Experts of a small language model.
Size: width 192, vocabulary 2048, 14.6M parameters.
Experts: 12 experts in each of 13 layers, 2 picks a token.
Training: a variant of Adam for the experts, 490M tokens, 3867 steps.
Below are experts of layer 10 (counted from 0) of a mixture-of-experts language model. Rows are named router (the router's row for the expert), gate (a neuron's input weights, with its number), up (a neuron's input weights, with its number), down (a neuron's output weights, with its number) and show model dimensions 0-191. Each number is 128 + 24 x the weight over its row's rms, rounded and kept within 0 to 255.
After each expert's rows: "gets" lists some tokens that make up at least twice as much of what it gets as of all text. This comes from a sample of Wikipedia text that the model never trained on. Tokens count by the router's weight.

# expert 6
router [147 128 108  88  73 157 142 146 147 123 133 112 122 182 129 109 146 107 118 125 140 114 139 194 100 160 124 140 146 124 146 139 109 108 103 138 136 182 133 137 151 128 146 122 137 158 130 142 140 157 173 121 141 113 122 135 188 114 102 119 131  96 159 161  85 153 158 111 189 131 106 109 126 132 123 176 109 121 125 116 138 126 133  95 125 143 149 149 111 152  93 127 119 158 156 150 116 109 144 109 121 102 105 116  96 141 112 125  95 140 187 114 126 135 179 152 103 159 138 102  94 115 189 151 128 159 134 116  67 151 112 134 114 150 138 111 119 138 148 115  90 170 161 165 109  95 127 129 103 118 114 138 115 175 111 152  86 111 115 139  99 149 114 170 169 160 149 133 143 138  99 140 125 116 124 113 127 136 154 126 114 100 163 149 147 108 123 142 138 108 100  96]
gate1 [152 143 136 137 119 111 134 118 116 109 102 152 126 113 111 156 125 127 143 120 115 132 124 125 117 151 165 102  97 134 135 125 118 111 148 109 105 150 124 148 118 128 123 113 129  84 120 151 174 190 160 126 101 131 127 120 119  79 121  92 116 115 171 130 159 140  97 149 126 118  92 171 115 128 129 159 116 136  84 151  85 126 147 161 122 115 155 119 126 123 125 141 117 119 125 179 165 112 159 170 123 100 144 148 138 149 142 138 142 129 158 147  50 114 149 167 144 109 133 120 142 122 108  71  62 119 105 107 117 117 133 151 132  86 102 108 121 148 129 109 110 104 124 191  98 144 158 116 115  97 102 122  92 176 113 160 120  91 132 103 164 137 102 141 206 145 118 121  87 143 142 169 148  99 132 129 103 143 119  82 108 133 122 130 109 132 112 125 122 141 162 144]
up1 [127 133 136 144 134  99 110 128 125 110 111 123 119 169  91 122 127 141 106 126 122  94 102 126 134 162 142  98 133 146 137  96 133 145 140 138 128 105 159 136 127 116 160 128 161 122 140 141 159 173 109 142 126 148  85 130 136 158 118 116 104 126 121 158 101 146 142 142 149 125 122 126 105  87 154 142 113 157 151 119 103 126 153 153 129 120 133 111 155 123 132 122 115 154 122 134 136 123 204 166 112 154 126 130 113 149 128 130 120 132 173 132 104 110 141 179 124 187 151 121 139 110 138  93 145 117 142 144 121 115 172 110 153 130 139 101 176 161 124 116 133  78 126 180 132 134 103 138 162  97  77 119 114  95  79 159 112 116 120 156 113 125 111  85 139 159 105 185 119 145 104 122 111 131 163 127  90 199 144 101 123 106 137 198  99 143 122 109  83 137 154  80]
down1 [122 153 111 123 123 154  94 165 144 138 194 150 145 162 161 146 147 136 124 141  90 122 167 129 155 139 105 107 137 119 158 125 107 123 148 132 175 137 124 107 152 162 148  89 165 111 107 148 115 110 106  95 156 112 118  74 145 134 108 122 164 112 168 111 128 135 127 100 133 143 135 133  93  88 155 111 133 158 124 104 166 137  96 137 142 105  79 123 122 134 163 103 152 131  87 118  87 116  88  87 135 140 110  98 105 126 153 119 109 135 157 172 119 114 114 122 118 100 120 102 128 110 106  95 131 125 117 168  74 170 104 126 125  98 112 117 136 103 124  86 118 117 112 118 154  82 112 110  98 122 103 107 123 160 152 141 114 129 100 153 115 133 103  86 129 128 117  98 140 111 132 120 112  94  91 151 125 176 113 110 121  89 118 127 173 120 118  60 121 102 101 125]
gets: " (", " S", " B", " M", " C", " P"

# expert 8
router [114 121 126 136  94 124 156 141 119 151  89 105  95 161 150 105 124  91 124 150  75  72 183 146 121 155 144 129 136 110 120 174 137  95  95 149 128 145 113 108 145 139 153 112 113 128 100 172 171 130 123 126 121  99 105 161 145 117 113 140 127 111 154 132 103 167 178 100 158 158 136 132  93 133 105 140 121 124 138 104 109  96 145 137 168  91 146 116 108 123  85 108 102 155 151 154 132 116 119 143 112 133 146 115 140 124 110 131 109 143 150  93  81 176  96 158  82 133 132 140 130 124 119 117 135 153 109 132 101 124 132 150 127 172 153 130 119 132 137 106 104 140 129 122  89  95 139 136  70 103  86 114 109 168 126 116 131 107 132 133 145 148 136 103 145 146 166 114 145 123 119 146 105 101 116  76 148 119 159 163 127 118 188 144 126  92  95 151 169 135 145  82]
gate5 [102 114 145 147 154 131 105 126 115 102 110 139 129  74 143 152 156 142 131 112 130 115 122 115 108 137 121 135 134 103 150 150 144 144 120  95 119 136 168 103 137 135 128 140  93 133 131 143 136  93 117 141 133 109 107 114  70 101 126 157 137 103 141 138 144 116 126 163 110 138 124  89 110 126 134 168 129 159 119  81 116 116 160 125 178 100 144 121 123 101  89  96  98 122 165 146 150 146 103  65 143 110 143  87 118 131 123 126 144 161 134  74 129 131 139 137 119 133 139 107 132 116 124 137 104 167 126 148 122 112 139 140 123 101 140 166 121 134 141 105 108 162 102 107 137 107  90 130 111 180 111  89  94 103 155  88 155 133 119 132 174 125 107 112 100  85 122  77 179 116 150 119  84 152  98 157 124 152  70  87 165 147 110 140 190 113 167 139  91 150 121 132]
up5 [171 161  91  74 165 140 131 127 123 110 114 130 122 133 118 134  89 141 116 120  93 112 104 142  93 137 174 110  92 127 143 151 120  94 102 134 134 105 121 130 112 151 126 137 122  97  71 174 130 130 136 179 125 125 164 144 148 107 123 133 123 105  98 154 129 176  98 148 114 140 119 190 106 161 157  71  86  71 171 144 147 155 132 119 124  95 124 141 122 135 115 153 141 103 100 110 122 126 119 129 104 149 104 142 119 127 122 110 121 130  85 131 125 130 152 143 128 135 109 138 113 112 138 114  87 125  96 178 121 110 113 117 100 145  78 156 138  81 118 119 144 103 111 120 129 192 145 144 109 147 133 147 144 133 109 205 134 127 130 105 131 148 113 139 122 118 132 113 118 174 105 126 126 167 152  91 119 133 109 103 125 147 119  71 113 120 109 105 130  97 102 130]
down5 [120 109 123 119 130 112  91 101  98 103 144 133 165 137  92 141 132 137 129 182 167 123  91 124 138  90 142 103 122 115 156 152 118 124 135 149 108  91 123 149 123 113 173 125  92 164 128  88 154 171 113 100 106 166  86 106 156 116 142 147 110 166 129 121 105  89 125 119 113 121 124 105 141 146  73 111  91 120 122 158 140 139 155 165 129 147 135 160 107 137 120  85  98 129 142 116 111 148 140 160 145 154 133 181 138 129 142 108 165 109 110 132 129 139 133 133  98 150 139 140  74  78 134 127 126 115 141 109 155 168 135  72  97  97 146 109 103 162 121 145 130 157 114 142 155  86 100  92 140 125 116 128 107 116 102 137 120 170  94 110 157 154 111  87 128 130 105  88 133 124 113 125 120 136  78 123 178 111 173 120 100 117 145 126 148 108 142 115 111 102 106 165]
gets: " R", "9", " L", "n", "u", " n"

# expert 11
router [110 117 112 114 113 152 156 177  90 136 102 114 117 128 130  93 121  87 131 152 120 118 133 152  91 147 177 155 148 102 114 166 125 138 126 172 117 187 125 162 149 145 171 117 128 140 127 116 123 168 124 115 109 111 117 137 168  98 107 111 161 161 171 112 121 130 143 105 128 150  86 117 112 118  99 136  78  99 116 123  86 113 155 137 172 113 171 148 128 131 107 101 122 156 138 143 151 132 184 147 116 117 120 123 125 132  90 100  78 149 134 118 145 127 103 146 127 164 149 108 100 120 180 111 129 168  93 116 134 111  97 158 123 130 144 132 116 148 133 106  95 132 166 152 129 135 135 124 119  81  99 129  67 163 132 139 113 102 160 126 183 160  99 136 135 113 136 117 166 131 103 152 147 127 134 112 160 121 124 139 105 126 187 122 152  98 117 137 135 126  96 107]
gate1 [149 110 166 121 121 120 137 169 104 151 117 124 137 108 123 151 115  69 155 122 105 123  95 118 121 108 146 132 109 139 113 140 129 131  99  86 147 159 135 138 110 155 110 141 126 123 103 167 146 155 152 146 153 139 126 127 145 124 139 146  84 129 100 127 119 128 136 138 116 131 119 110  41  85 126 115 133  94 171 138 136 151 115 180 100 132 171 128  93 172 105 140 156 111 145 155 174 123  95 126 143 121 117 108 135 134 179 133 155 143 103  99 163 124 126 162 163 102 105 105 101 135 157 149 126 125 154 148 112 107  73 135  92 142 143 175 136 125 131 101 131 132 152 120 110 120  89 125 130 151 121 143 117 178 102  91 128  88 170 102 143 160 115 135 122 114 185 168 152  93 129  98 154 118 137 121 102  81 124 144 107  72 132 122 115 121 158 130 128 121 124 107]
up1 [130 101 177 119 159 154  99 114 124 125  93 130 151 124 134  76 109 140 137 136 128 109 114 142 148 113 143 132 125 120  87 147  97 132 106  70 178 131 141 153  87 113 124 120  95 181 169 140 140 156 143 153 160 104 119 128 141 134 133 137 117 129 144 105 192 138 138 111 119 112 149 150 123 136 146 102 101 163 146 121 131 152 110 106 134 183 105 144 128 188 130 128 114 117 130 117 126 130  91 168 160 147  88  97 109 161 118 183 132  92  86 142 143 117 141 140 144  95 118 149  81 119 151 111 103 163 137 185 139 106 105 136 127 113 164 134 166 150 159 113 132 144 164 136 155 131 110 126 123 161 172 126 101 102 117  94 106 117 125 141 114 147 154 105  91 176 137 149 152 136 115  95 151  94 140 123 122 145 125 126 152 118 155 122 161 168  95 123 137 129 133 145]
down1 [123 145 120  74 147 109 112 108 133  99  99 123 161 153 127 128 151 120 123 126 116 180 172 140 121 151 117 124 108 114 165  77 116 111 175 143  98 175 132 121  98 138 106 128 146 119 130 119 112 146 106 121 122 108 102 117 169 113 120 114 140 116 133 187 151 170 127 113 115 128 113 158 138 175 126  82 105 140 133 127 126 149 136 142  80 112 124 120 111 107 132 115 113 124  72 118  97 134 100 135 109 120 107 177 107 116 114 119 162 117 136 123 124  97 138 134 141 128 127 119 112 139 146 168 154 159 132 146 108 158 119 142 114 220 121  82 112 117 149 122 119 176 127 146 124 109 123 107  74 137 142 177 137 139 133 149 121 119 100 125 125 109  95 139 154  50 124 111 100 152 131 115 108 111 108 131 150 164  86 139 131 165 121  80  85 132 132 137 140 109 156 122]
gets: ",", " and", ".", ".\n\n", " was", " as"

# expert 7
router [139 106  93 107  92 127 117 154  82 127 118 102 140 155 125 106 133 112 118 163 143 122 133 145 103 159 139 177 139  94 100 137 100 102 102 132 119 137 133 152 131 131 139 134 147 138 144 120 110 155 107 162 102 122 133 130 114  92  85  85 175 146 122 100  80 144 157 110 123 195 148 121  92 137 106 143 126 131 106 120 117 158 134 173 124  98 136 157 102 137 128 147 147 134 128 148 165 120 160 121 114 122 123  93 152 160 116 132 104 180 120 124 112 147 132 156 130 144 155  92 145 137 140 120 144 166 111  89  82  83 100 124 155 147 115 116 116 132 128 130 109 128 150 167 120 112 133  82 109 141 129 127  84 143  81 127 108  88 136 139 179 117 113 149 165 155 117  90 178 120 110 154 105 119 160  92 127  89 107 146 140  89 127  99 172 144 146 172 135 134 108  97]
gate8 [116 134  91 109 107 115 167 136  93 113 109 142 135 114 137 127 145 114 130 115 140  93 157 149 146 121 137 151 134 123 171 100 114 104 141 147 132 123 180  66 149 126  99 127 138 141 141 143 130 128 125  98  87 143 119 123 151 105 106 133 126 161 140 100  96 106 160 154  98 144 171  94 134  97 115 147 138 137  85 110 116 169 134 161 115 141 147 144 132 164 157 132 150 107 165  95 122 139 194 152 146 133 118 158 139  99 117 115 117 148 162 180 132 121 148 148 135 184 130 117 107 105 121 115  99 102 147 135 129 126 144 109  86 103  98 167 140 113 156 177 163 148 123 144 108 153 150 152 115 122 147 189  95 110 167 133 134 119 100 136 141 121 175 119 113 110 143  96 139 115 116 125 135 107  73 120  83 116  82 139 134  92 174 156 107 116 121 150 117 135 112 160]
up8 [124 126 135 105 139 133 125 134  97 130 120 191  84 104 185  93 117 125  74 155 168 117 120 137 133 129 101 140 118 167 140 137 132 121  96 151  68 144 134 140 132 176  92 141 132 136 153 112 179 149 111 118 123 130 117  70 114 133 152 142  95 121 130 159 128 125  93 113 116 137 151 124 104 160 111 124 113 130 154 121  74 111 165 126 145 112 145 136  91 135 117 147 107 123  81 115 170 162  87 164 107 130 108 132 154 153 171 110 171 110 110 118 120 138 160 139 104 176 157 147 102 130 122 140 140 123 167 113 105 165 126 187 161 132 166 121 159  91 115 130 122 129 141 123 101 151 120 146 119 132 104 139 142 123 107 150 143 131 136 108 110 101 132 113 103 136 133 132 155 164 112 112 109 121 154 145  73 151 126 140 118 171 152 110 145  74 108 137 134 145 163 113]
down8 [181 111 121 133 126 114 151 131 134 121 157 134 128 119  94 126 161 147 164 142 117 182 120  77 143 158 138 133  85 103 108 154 130  97 115 142 168 142 159 142 103 137 149  68 149  78 174 115  89 145 136 126 119  86 150 140 122 177 119 123 143 150 124 136 129 117 124 158 106 110 164 102 137 133 136 140 150 101  93 118 151 124 127 138 116 104 140 118 150  84 138 139 148 135 130 121 150 145 143 100 131  92 123  89 167 126 103 108  94 141 143 129 149 100 123 152 136 115 113 107 126  81 148 148  91 147  99  80 160 127 162  86 122 109 128 100 120 142 150 114  89 134 124  63 152 128  74 102 143 118 137 100 135 133 119 117 120 150 157 152 134 137 121 158 174 143 101 138  75 140 175 119 144 126 120 135 131 102 104  67  98 138  92 102 123 131 118 125 136 106 114 119]
gets: "s", "ed", "ing", "er", "es", "ers"

# expert 4
router [134 139  94 112 132 114 153 164  76 125 116 116 111 104 123  93 114 128 149 132  93 128 127 187 117 128 178 158 152 117 144 143 163 118 101 174  95 162 138 164 120 119 127 116 140 135 102 122 150 131 179 124  89 117 153 157 147 119 113  94 143 143 121 119  92 125 146  88 159 182 117  98 118 133 102 170  86 113 134 123 107 153 171 127 120  82 143 150 104 125 130 103 106 154 131 166 160 111 130 113  84 117 115 120 136 152 100 110 129 105 151  84 124 151 148 138 112 151 145 126 146 134 162 158 159 113 127 127 118 126  78 136 147 153 156 137 153 156 141  81 130 107 145 136  88 117 212 104 113  95  99 124 149 139 127 138 102  94 154 133 147 158 108 141 141 119 145 106 125 115 109 149 102 115 132 103 151 137  85 136 130  92 136 118 164 151 122 143 132 129 108  91]
gate9 [147 153 100 148 133 130 104 131 108 154 148  81 179 109 113 102  98 141 147 119  66 123 163 133 116 136 140 130  91 117 122 124 170 116 104 152 206 135 146 133  85 123 133 106 126 130 107 159 146 154 130  97  97 151 121 148 119 136 113 124 136 106 111 152 130 155  95 101 155 134 140 133 127 135 113 124 135 151 120 167 131 151 193 107 131 138 132  95 150 126 107  97 146 142 159 142 156 115 146 126 130 133 149  79 163 159 135 120 127 117 174 159 157 159 103 114 151 113 127  92  84 107 147 155  66 129 111 124  91  72 126 116 133 124 123 157  90 127 137 113 103 108 127 128 127 105 107 121 148 108  99 140 124 117 120 140 114 131 111 113 117 153 136 199 162 121 177  92 108 110 112 153 107 126 125 168 167 129 164 123 167 130 124 113 129 166 111 123 120 116 165 110]
up9 [105 112 129 128  97 134 148 126 117 141 130 102 122 127 127 123 138 150  80 117 153 149 102 129 146 121 136 196 135 107 129 102 111 116 132 125 129 148 106  99 138  94  99 151 103  89 152 116 167 126 102 131 151 137 125 109 198 163 141 109 151 138 142 126 148 128 124 167 100 150  64 133 110 126 121 122 134 136 137 105 135 111  84 124 178  85 125 118 132  83 151 174 152 152 119 118 145  92 139 163 138 131 120 130 153 103 117 128 132 156 132 142 131 164  77 115 128 146 155 119 108 162 128  95 120 160 113 161 133 127 106 102  99 105 111  85 172 112 100 117 107 137 130  98 126 161 114 147 100 145 169 110 162 141 114 156 143 117 128 123  96 104  70  96 127 137  86 135 156 143 147 108 111 105 135  99  99 196 115 114 128 122 132 133  99 113 175 149  99 141  84 143]
down9 [141 122 147 121 131 134 117 131  95 101 135 134  97  81 112 162  95 122 150 139 141 147 136  94  87 130 169 136  94  92 128 134  88  87 137 130 110 133 164  98 104 146 144 124  98 143 115 117 165 127 171 144 141 113 131 110 127 126 109 148 161 109 114 148 135 123 138 118 122 130 118  93 104 112 120 150 123 138 160 182 115 133 126 142 161 111 133 144 129 113 114 117 130  35 154 100 122 161 128 152 161 117 110  96 126 152  92 100 146 127 111 123 144 158 166 121 144 163 124 135 175 159  87 126 147 139 118  65  91 112 156 135 126 125 145 123 154 114 155  85 118 109 103 136 110 139 143 153 152  95 103 132 134 146  89  97  99 114 120 111 157 132 140 117 111  89 178 123  88 118 147 118 129 168 116  90 138 168  87 112 161 124 116 153 109 115  75 113 115 144 169 111]
gets: "0", "5", "9", "3", "7", "8"

# expert 5
router [125 127 115 136 105 144 149 161 121 126  84 100 128 116 159  75 162 146 142 130 149 116 148 135  94 163  95 156 160 135 117 135 133 101 116 139 114 149 150 147 149 128 105 101 135 149 115 149 122 126 128 117 131 130 121 125 138  93 117 113 121 137 162 121  89 116 135 122 143 127 111 118 118 121 145 173  81  95 129 135  94 123 153 112 201 114 146 154  82 131 119  93 103 139 138 189 139 115 147  83 146 102 138 105  84 138 111 102 121 157 133  78 135 168 126 124 107 127 168 127 152 133 133 118 138 166 118 121  91 111 123 135 162 166 129  91 129 172 139 104 102 134 150 185  80  65 138  80 117 110  98 102 107 157 126 135 128 117 137 130 114 173  83 138 132 123 104  99 136 156 110 126 153 129 158  80 141 120  95 141 103 111 168 119 161 128 110  94 139 127 108 131]
gate9 [138 128 105 159 125 152  97 136  96 137 141  99 116 101 106 158 152 133 113  96 112 158  88 134 150 108 143 124 110 140 151 175 118 124 139 144 138 155 188  91 100 109  84 107 142 140 167 129 145 143 117 104 135 158 114 129 145 103 133  94 143 199 141 142 100 149 128  75 141 172 148  97 150 125 139 163 143  79 146 114 168 102 118 107 139  94 127 136  95 139 158 132 125 136 141 133 152 152 135 149 103 107 152 115 166 121  94 108 152  87 138 126 130 150 114  97 130 108 127 146 154  77 127 133 121 111 133  77 121 110 108 101 147 169 109 145 145 115 133 136 122 116 175  85 117 114 155  96 146  68  80 141 140  94 113 102 113 137 155 124 126 136 105 116 103 108 158 127  96 163 133 100 142 180  81 125 103 107 110 144 120 168 138 138 138 126 120 119 116 116 132 125]
up9 [102 150 138  81 125 104 111 113  92 122 125 128 100  96  86 157 133 129 118 119 144 143 145 131 152 160 171 119 115  87 148 119 106 105 126 125 133 129 113 166 174 142 150 136 119  96 144 101 163 159 104 116 146 131 164 177 146 133 130 144 116  82 135 109 178  89 100 120 133 116 120  67 145 119 131 110 130 117 177 135  72 141  81 151 130 131  82  93 104 122 142 134 152 138 115 130 106  65 116 152 102 134 139 149 116 134  88 141 112 108 128 112 141  81 107 126 141 124 123 147 150 157 122 150 107 130 126 129 129 104 134 127 140 152 150 109 104 105 128 114 131 140 152 107 164 114 106 124  75 146 134 140  79 125 133  99 159 100 103  72 135 139 121 134 120 101  98 140 121  90  81 111 156  86 154 143 105 144 166 126 107 118 162 112  96 138 102 141 110 131  97 171]
down9 [107 106 152 117 116 102 129 131 146 162 107 115 120  97  89 154 106 153 146 124  86 110 133 150  85 117  71 135 105 148  95 106  83  95 129 128 143 108 139 113  78 106 103 102 157 132 161  79 169 130 131 136 109 125 115 130 116  93  96 117 109 153 107 171  79 128 113 130 134 123 125 163 113 138 134 119 147 120 141 157 102  64 141 119 106 168 133 106 117 141 119 137 103  98 137 152 131 157 182 146 129 120 116 139 136 124 137 143 101 150 137 103 120 118 168 145 138 141 152 120 117 132 145 185 152 136  74 137 116 143 107 122 138 108 182 100 123  99 106 135 101 106 129 184 144 130 116 108 117  97 151 130 142 117 106 162 147 148  90 195 120 127 159 156 114 155 147 107 186 154 126 145 134 174 122 115 159 105 113 124 118 126 134 161 143 134 131 114 145 133 101 155]
gets: "1", "2", "0", " m", " f", " h"

# expert 10
router [153 127 124 137 113 135 139 126  86 126 127 111 155 134 145  95 168 128 160 138 105  72 172 176  89 148 125 158 180 126  94 148 121 124 122 186 115  82 110 152 120 142  91 111 137 127 134 116 129 139 120 135 144 128 176 138 134 135  89 133 146 123 116 111 150 136 125 111 161 126 129 122 112 123 160 117 104 137 124  85 124 131 141 124 144  82 159 165 123 145 107  88 119 138 114 155 144 112 132 125 140 113 118  93 121 145 104 102 119 134 139 104 101 136 119 117  80 152 152  87  84 104 155 155 114 168  76 109 127 109  67 129 112 115 173 136 112 151 155 108 103 138 152 153  96  91 169 142 136 113 138 119  98 124 118 127  98 122 162 134 128 156  94 162 152 117 130  93 111 112 133 180 116  96 137 108 134 143  98 159 129  93 129 103 152 128 106 144 188 120  78 128]
gate0 [138 115 122 165 120 137 138 148  87 146 111 145 130 168 126 124 130 130 160 165 124  94 119 150 140  81 158 150 144  59 113 105 102 117 123 131 118 153  70 153 139 135 178 102  92 147 134 119 129 137  88 100 162  81 144 119 151 112  61 153 172 111 131 128 146 121 143 126 168 107 101 150 131 126 117 150 164  92 127  97 110 151 134 121 158 102 153  86 107 143 143 113 116 112 135 154 143 117 121 141 103  68 137 125 138 116 140 133 104 153 129 156 139  92 114 117 127  75 121 109 109 127 161 131 111 136 136 110 130 103 148 148 163 125 142 116 182 148 163  95 124  90 136  97  95 124  96 109 123 103 153 116 111 133 131 118 103 106 111 149 112 164 114 119 126 126 126 145 150 100 163 129 138 122 148 126 139 175 137  75 143 142  81 116 162 121 167 156 124 108 127  93]
up0 [122 104 137 116 116  67 160 127 145  91 139 104 136 123 130 113 136 103  98 111  94 189  88 130 107 150 155 118  85 138 135 168 137 131 121 148 126 142 140 132 125 129 131 116 128  92 123 150 126 112 146 134  90 185 155 156 141 105 165 110  68 152 154 166 107 173 101 124 128 154  89 135  92  73 108 126  69 127 148 134 127  94 128 122 141 133 111 134  96  99 137 124 118 124 126 129 157 125 120 121 155 112 132 103 105 124 166 125 142 134 137 140  86 182  89 139 115 136 145 134 166 144 143 100 102 129 124  91 107 149  78 140 139 110  92 120  81 123 122 152 156 126 121 143 140 139 145  90 137 157 129 180  99 125 153 137 169 125 153 116 131 141 132 113 103 127 179 109 113 120 110 128 163 141  78 145 126  96 144 155 116 120 129 162  93 124  91 103 146 124 123 101]
down0 [174 140 146 115 103 132 116 156 104  92 121 125 118 137 124 117 132 168 119 138 125 148 163 131 114  82 135 104 156 102 177 133  99 104 107 120 102 106  77 125 110 142 105 125 165 137 127 129 127 163 164 151 120 183 130 136  98  72 129 132 171 143 160 120 119 118 157 134 133 121 135 147 102 124  84 107 121 101 130 127 114 122 111 108 179 126 112 134  97 128 145 180 148 141 138 105 128 144 124 145 126 154 127 150 169 127 109 135 150 156  93 163 106 115 124 141 113 120 127  89 130 147 136 147 104 154  79 118 128 133 123  89 128 207  97 114 135 156 147 120  75 136 126 156  96 103 135 145 128  72 123 126 133 128 109 135  74 107 143 107 133 138 186 114 100 153 103 120  88 149 107 111 133  84 108 121 153  78 146 142 150 128 126 103 126 124 129 121 127 158  95 168]
gets: " of", " |", " in", " on", "p", "al"

# expert 0
router [135 117 139 121 105 145 148 138 127 167 119 104 162 136 117 128 140 114 108 156 136 162 155 115 117 163 149 135 146  90 113 113 116 143  96 163 136 132 127 171 140 118 160 108 184 120  89 122 140 148 144 140 123 113 142 166 156 117  86 102 157 119 135 163 135 145 116 116 156 115 156  87 101 141  96 166  74 114 116 112 125 142 140 161 169  95 177 127 111 114 102 110 133 126 134 156 126  91 155 135 123  74 108 124 138 148 136 127 103 171 130 135 159 157  91 149 112  96 180  93 101 123 138 132 142 143  90 108  80 119 154 162 177 139 175 141 115 153 129  88 120 136 175 136 107  91 145 100  81  95 113 149 105 154  95 111 113 120 126 148 145 145 123 132 148 120 174  99 175 102 129 145 134 106 138 130 140 146 114 104 121  94 144 105 142  91 137 130 149 124  97 125]
gate0 [169 118 144 148 124 135 100 120 142 108 113  92 170  96 122 115 159 149 113  98  97 159 110 128 121 135 158 148 129 146 114 139  58 135 156 116 144 116 111 122 116 115  71 161 141  87 114  94 198 118 124 130 146 129 145 155 116 117 133 113 127 109 107 160 115 155 132 122 128 113 137 130 101  97 129  80 112 128 106 142 123 120 132 144 139 134 148 132  96 171 110 104 153 145 135 104 181  89 145 115 161 137 175 133 119  64 120 101 149 130 124 168 143  98 103 149 147 130 188  90 153 105 144 159 140  80 157 128 125 117 145 166 153 113 141 142 114 135 123  84 100 123 147 152 115 137 128 124 156 106 142 147 106 181 117 103 120 183 128 128 120  80 117 133 120 151 109 167 113 147 112 126 167 142 147 124 127 148 140 144 122 110 142 108 124 129 125 136 100  85  98 170]
up0 [127 168 185 112 141 148 161 131 106 144 113 128 115 112 111 134 151 111  99  82 139 116 155 103 124  90 140 110 120 118 116 126 115 127 132 113 134 151 115 125 167 119 192 129 130 128 145 119  94 130 120 132 120 147 156 114  99  99 142  68 134 126  73 123 140 157 128 104  90 118 129 125 173 149 172 110  94 150 140 155 139 125 130 106 138  83 139 113 106 128  99 152 104 117 158 144  90 129 130 156 121 139 129 107  92 142 107 133 143 102 150  99 138 136 113 161 123 128 102 104 122 113 100 136 138  98 158 139 137 169 110 118 170 128 102 143 149  94 157  73 148 190  89  96 130  99  94 150  98  66 106 113 123 122 108 110 109 123 125 119 107 144 114 123  96 155 116 118 100 164 105 111 103 117 121 149 130  96 139 139  94 188 184 157 108 126 100 122 133 157 139 107]
down0 [124 113 122 125  77 121 117 131 116 113 156  82 152 153 116  76 104 152 137 108 109  94  97 151 140 162 128 151 129 135 124 124 117 124 104 143 148  89 129 125  95 124 102 191  87 133 147 124 126  98 159 127 177 112 142  99 151 156 109 147 101 127 197 125 109  94 135 126 146 103 133 172 149 151 120 151 150 121 122 138 129 137 105 130 152 131 118 110 147 129  96 130 140 142 152 104 183 124 143 125 144 119 101 167 144 133 112 109  99 195 108 147  84 145 153 121  93 116 120 110 112  90 111 161 110 162  96 132 132  77 143  86  61 122 127 141 139 183 127 146 100 125 139 156 165 118 170 152 105 135 131 145  96 127 116 107 148 141  88 118 133  99 114 143 153 108 149 147 147 101 126  93 141 125 125 155 141 137 145 128 157 117 112  79 132 163 121 124 119 107 127 111]
gets: "a", "an", "i", "ia", "el", "at"

# expert 1
router [123 119 126 163 133 138 140 145 100 160 119 113 142 117 110  95 157  81 108 148 129 126 111 147 120 150 126 141 178 125 121 152 118  88  84 154 114 145 110 142 128 155 150 111  99 140 119 124 139 153 139 138 126  82 148 140 137 142 105 117  89 136 157 102 100 164 123 124 121 138 121 142 100 128 140 173 105 129 119 104 146 140 148 156 130 109 163 159 108 113 141  94  96 133 126 195 139 143 175 137  77  89 137 142 110 135 111 116  91 118 162 144 123 150 140 169 104 128 165 102 119 129 164 132 153 157  92  91 127  96  85 159  95 156 154 112 113 160 121 112 133 141 143 165 128 136 161  92  67 136  92 139 111 172  94 133 106 114 167 146 149 147 128 151 119  73 165 114 120 138 104 176 132 114 132  90 116 121 121  82  97 131 145 140 139  85 115 122 141 107 123 104]
gate9 [109  83 166 150 117 171  91 172 122 134 148 169 163 120 118  92 141 131 165 134 112 131  93 127 145 121 144 103 124 128 119 123 155  88 113 131 150 162 126 111 120 131  94 114 125 129 117 122 193 141 100 131 137 117 135 126 130 137  82 128 106 160  86 109  81  96 114 114 116 137 133 106 108 145 134  81 160 143 137 104 113 170 113 125 142 108 158 146 123 120 120 132  98 118 119 146 137 102 132 134 125 123 125 100 120 145  80 129  92 133 147 181 137  88 160 166 132 108 151 140 104 137 142 157  88 118 153 101 134 158 132 115 100 156 140 120 125 136 137 106 114 139 172 134 122 112 121 135 112  98 154 122  58 144 108 150 119 153 115  98 119 135  84 118 144 110  86  88  93 178 129 141 133 103 125 132 145 168 151  93 110  72 151 140  97 139 138 132 187 121 121  84]
up9 [127 178  93 146 151 123 112  97 127  97 154  97  92 117 131 141 124 146  98 132 143 141 143 110 134 128 118 145 133 127 150 139  92 198 151 133  97 123 141 200 130 115 159 156 138  98 150 154  73 157 177 108  79 149 109 105 164 118 135 123 128 113 123 146 149 136 125 166 131 142 151 125 140 102 136 143 111 150 105 109 150  86 140 103 133 138  92  94 122 100 114 124 156 138 169  82 145 157 147 112 112 143 105 130 145 107 135 127 138 165  90  75 128 146 103 146 150 100 100  99 140 131 161 153 114 139 141 161 140 120 110 119 143 132 146 129 148 123 103 117 119 122 143 139 125 139 114 120 140 130 129 154 185 136 130 144 152 125 124 148 171 173 175 131 122 162 136 148 137  83 105 120 148 121 115 153 139  92 122 176 181 156 113 110 167 106 134 128  83 137 147 167]
down9 [136 109 158 111 147 124 131 131 147 131 149 134 118 127 120 136 122 124 112 133 130  10 100 176 119 139 145 122 132 116 137  99 123 110 111 148 156 126 105  87 144 174 127 122  90 117 101 148 132 157 117 138 126  98 138 152  94  99 122 150 115  96 157 108 116 138 127 130 105 138 121 130 124  91 109 119 127 146 149 124 115 103 131 128 119 134 124  97 142 145 120 163 128 152 121 115 150 100 155 145 139 125 116 112 116 145 125 132 125 111 127 124 174 133  94 130 184 112 116 131 148 128 133 146 131 128 108 102  20 140 126 119 135 112 106 104 160 115 137 122 124 116 120 130 125 150 112 152 134 132 142 104 125 158 102 130 149 105 143 153 239 130 165 143 147 171 147 120 132 148 135 126  50 143 125 128 125 119 150 136 103  84 116 135 133 170 134 121 125 139 110  85]
gets: " |", ":", "\n", ".", "9", ")"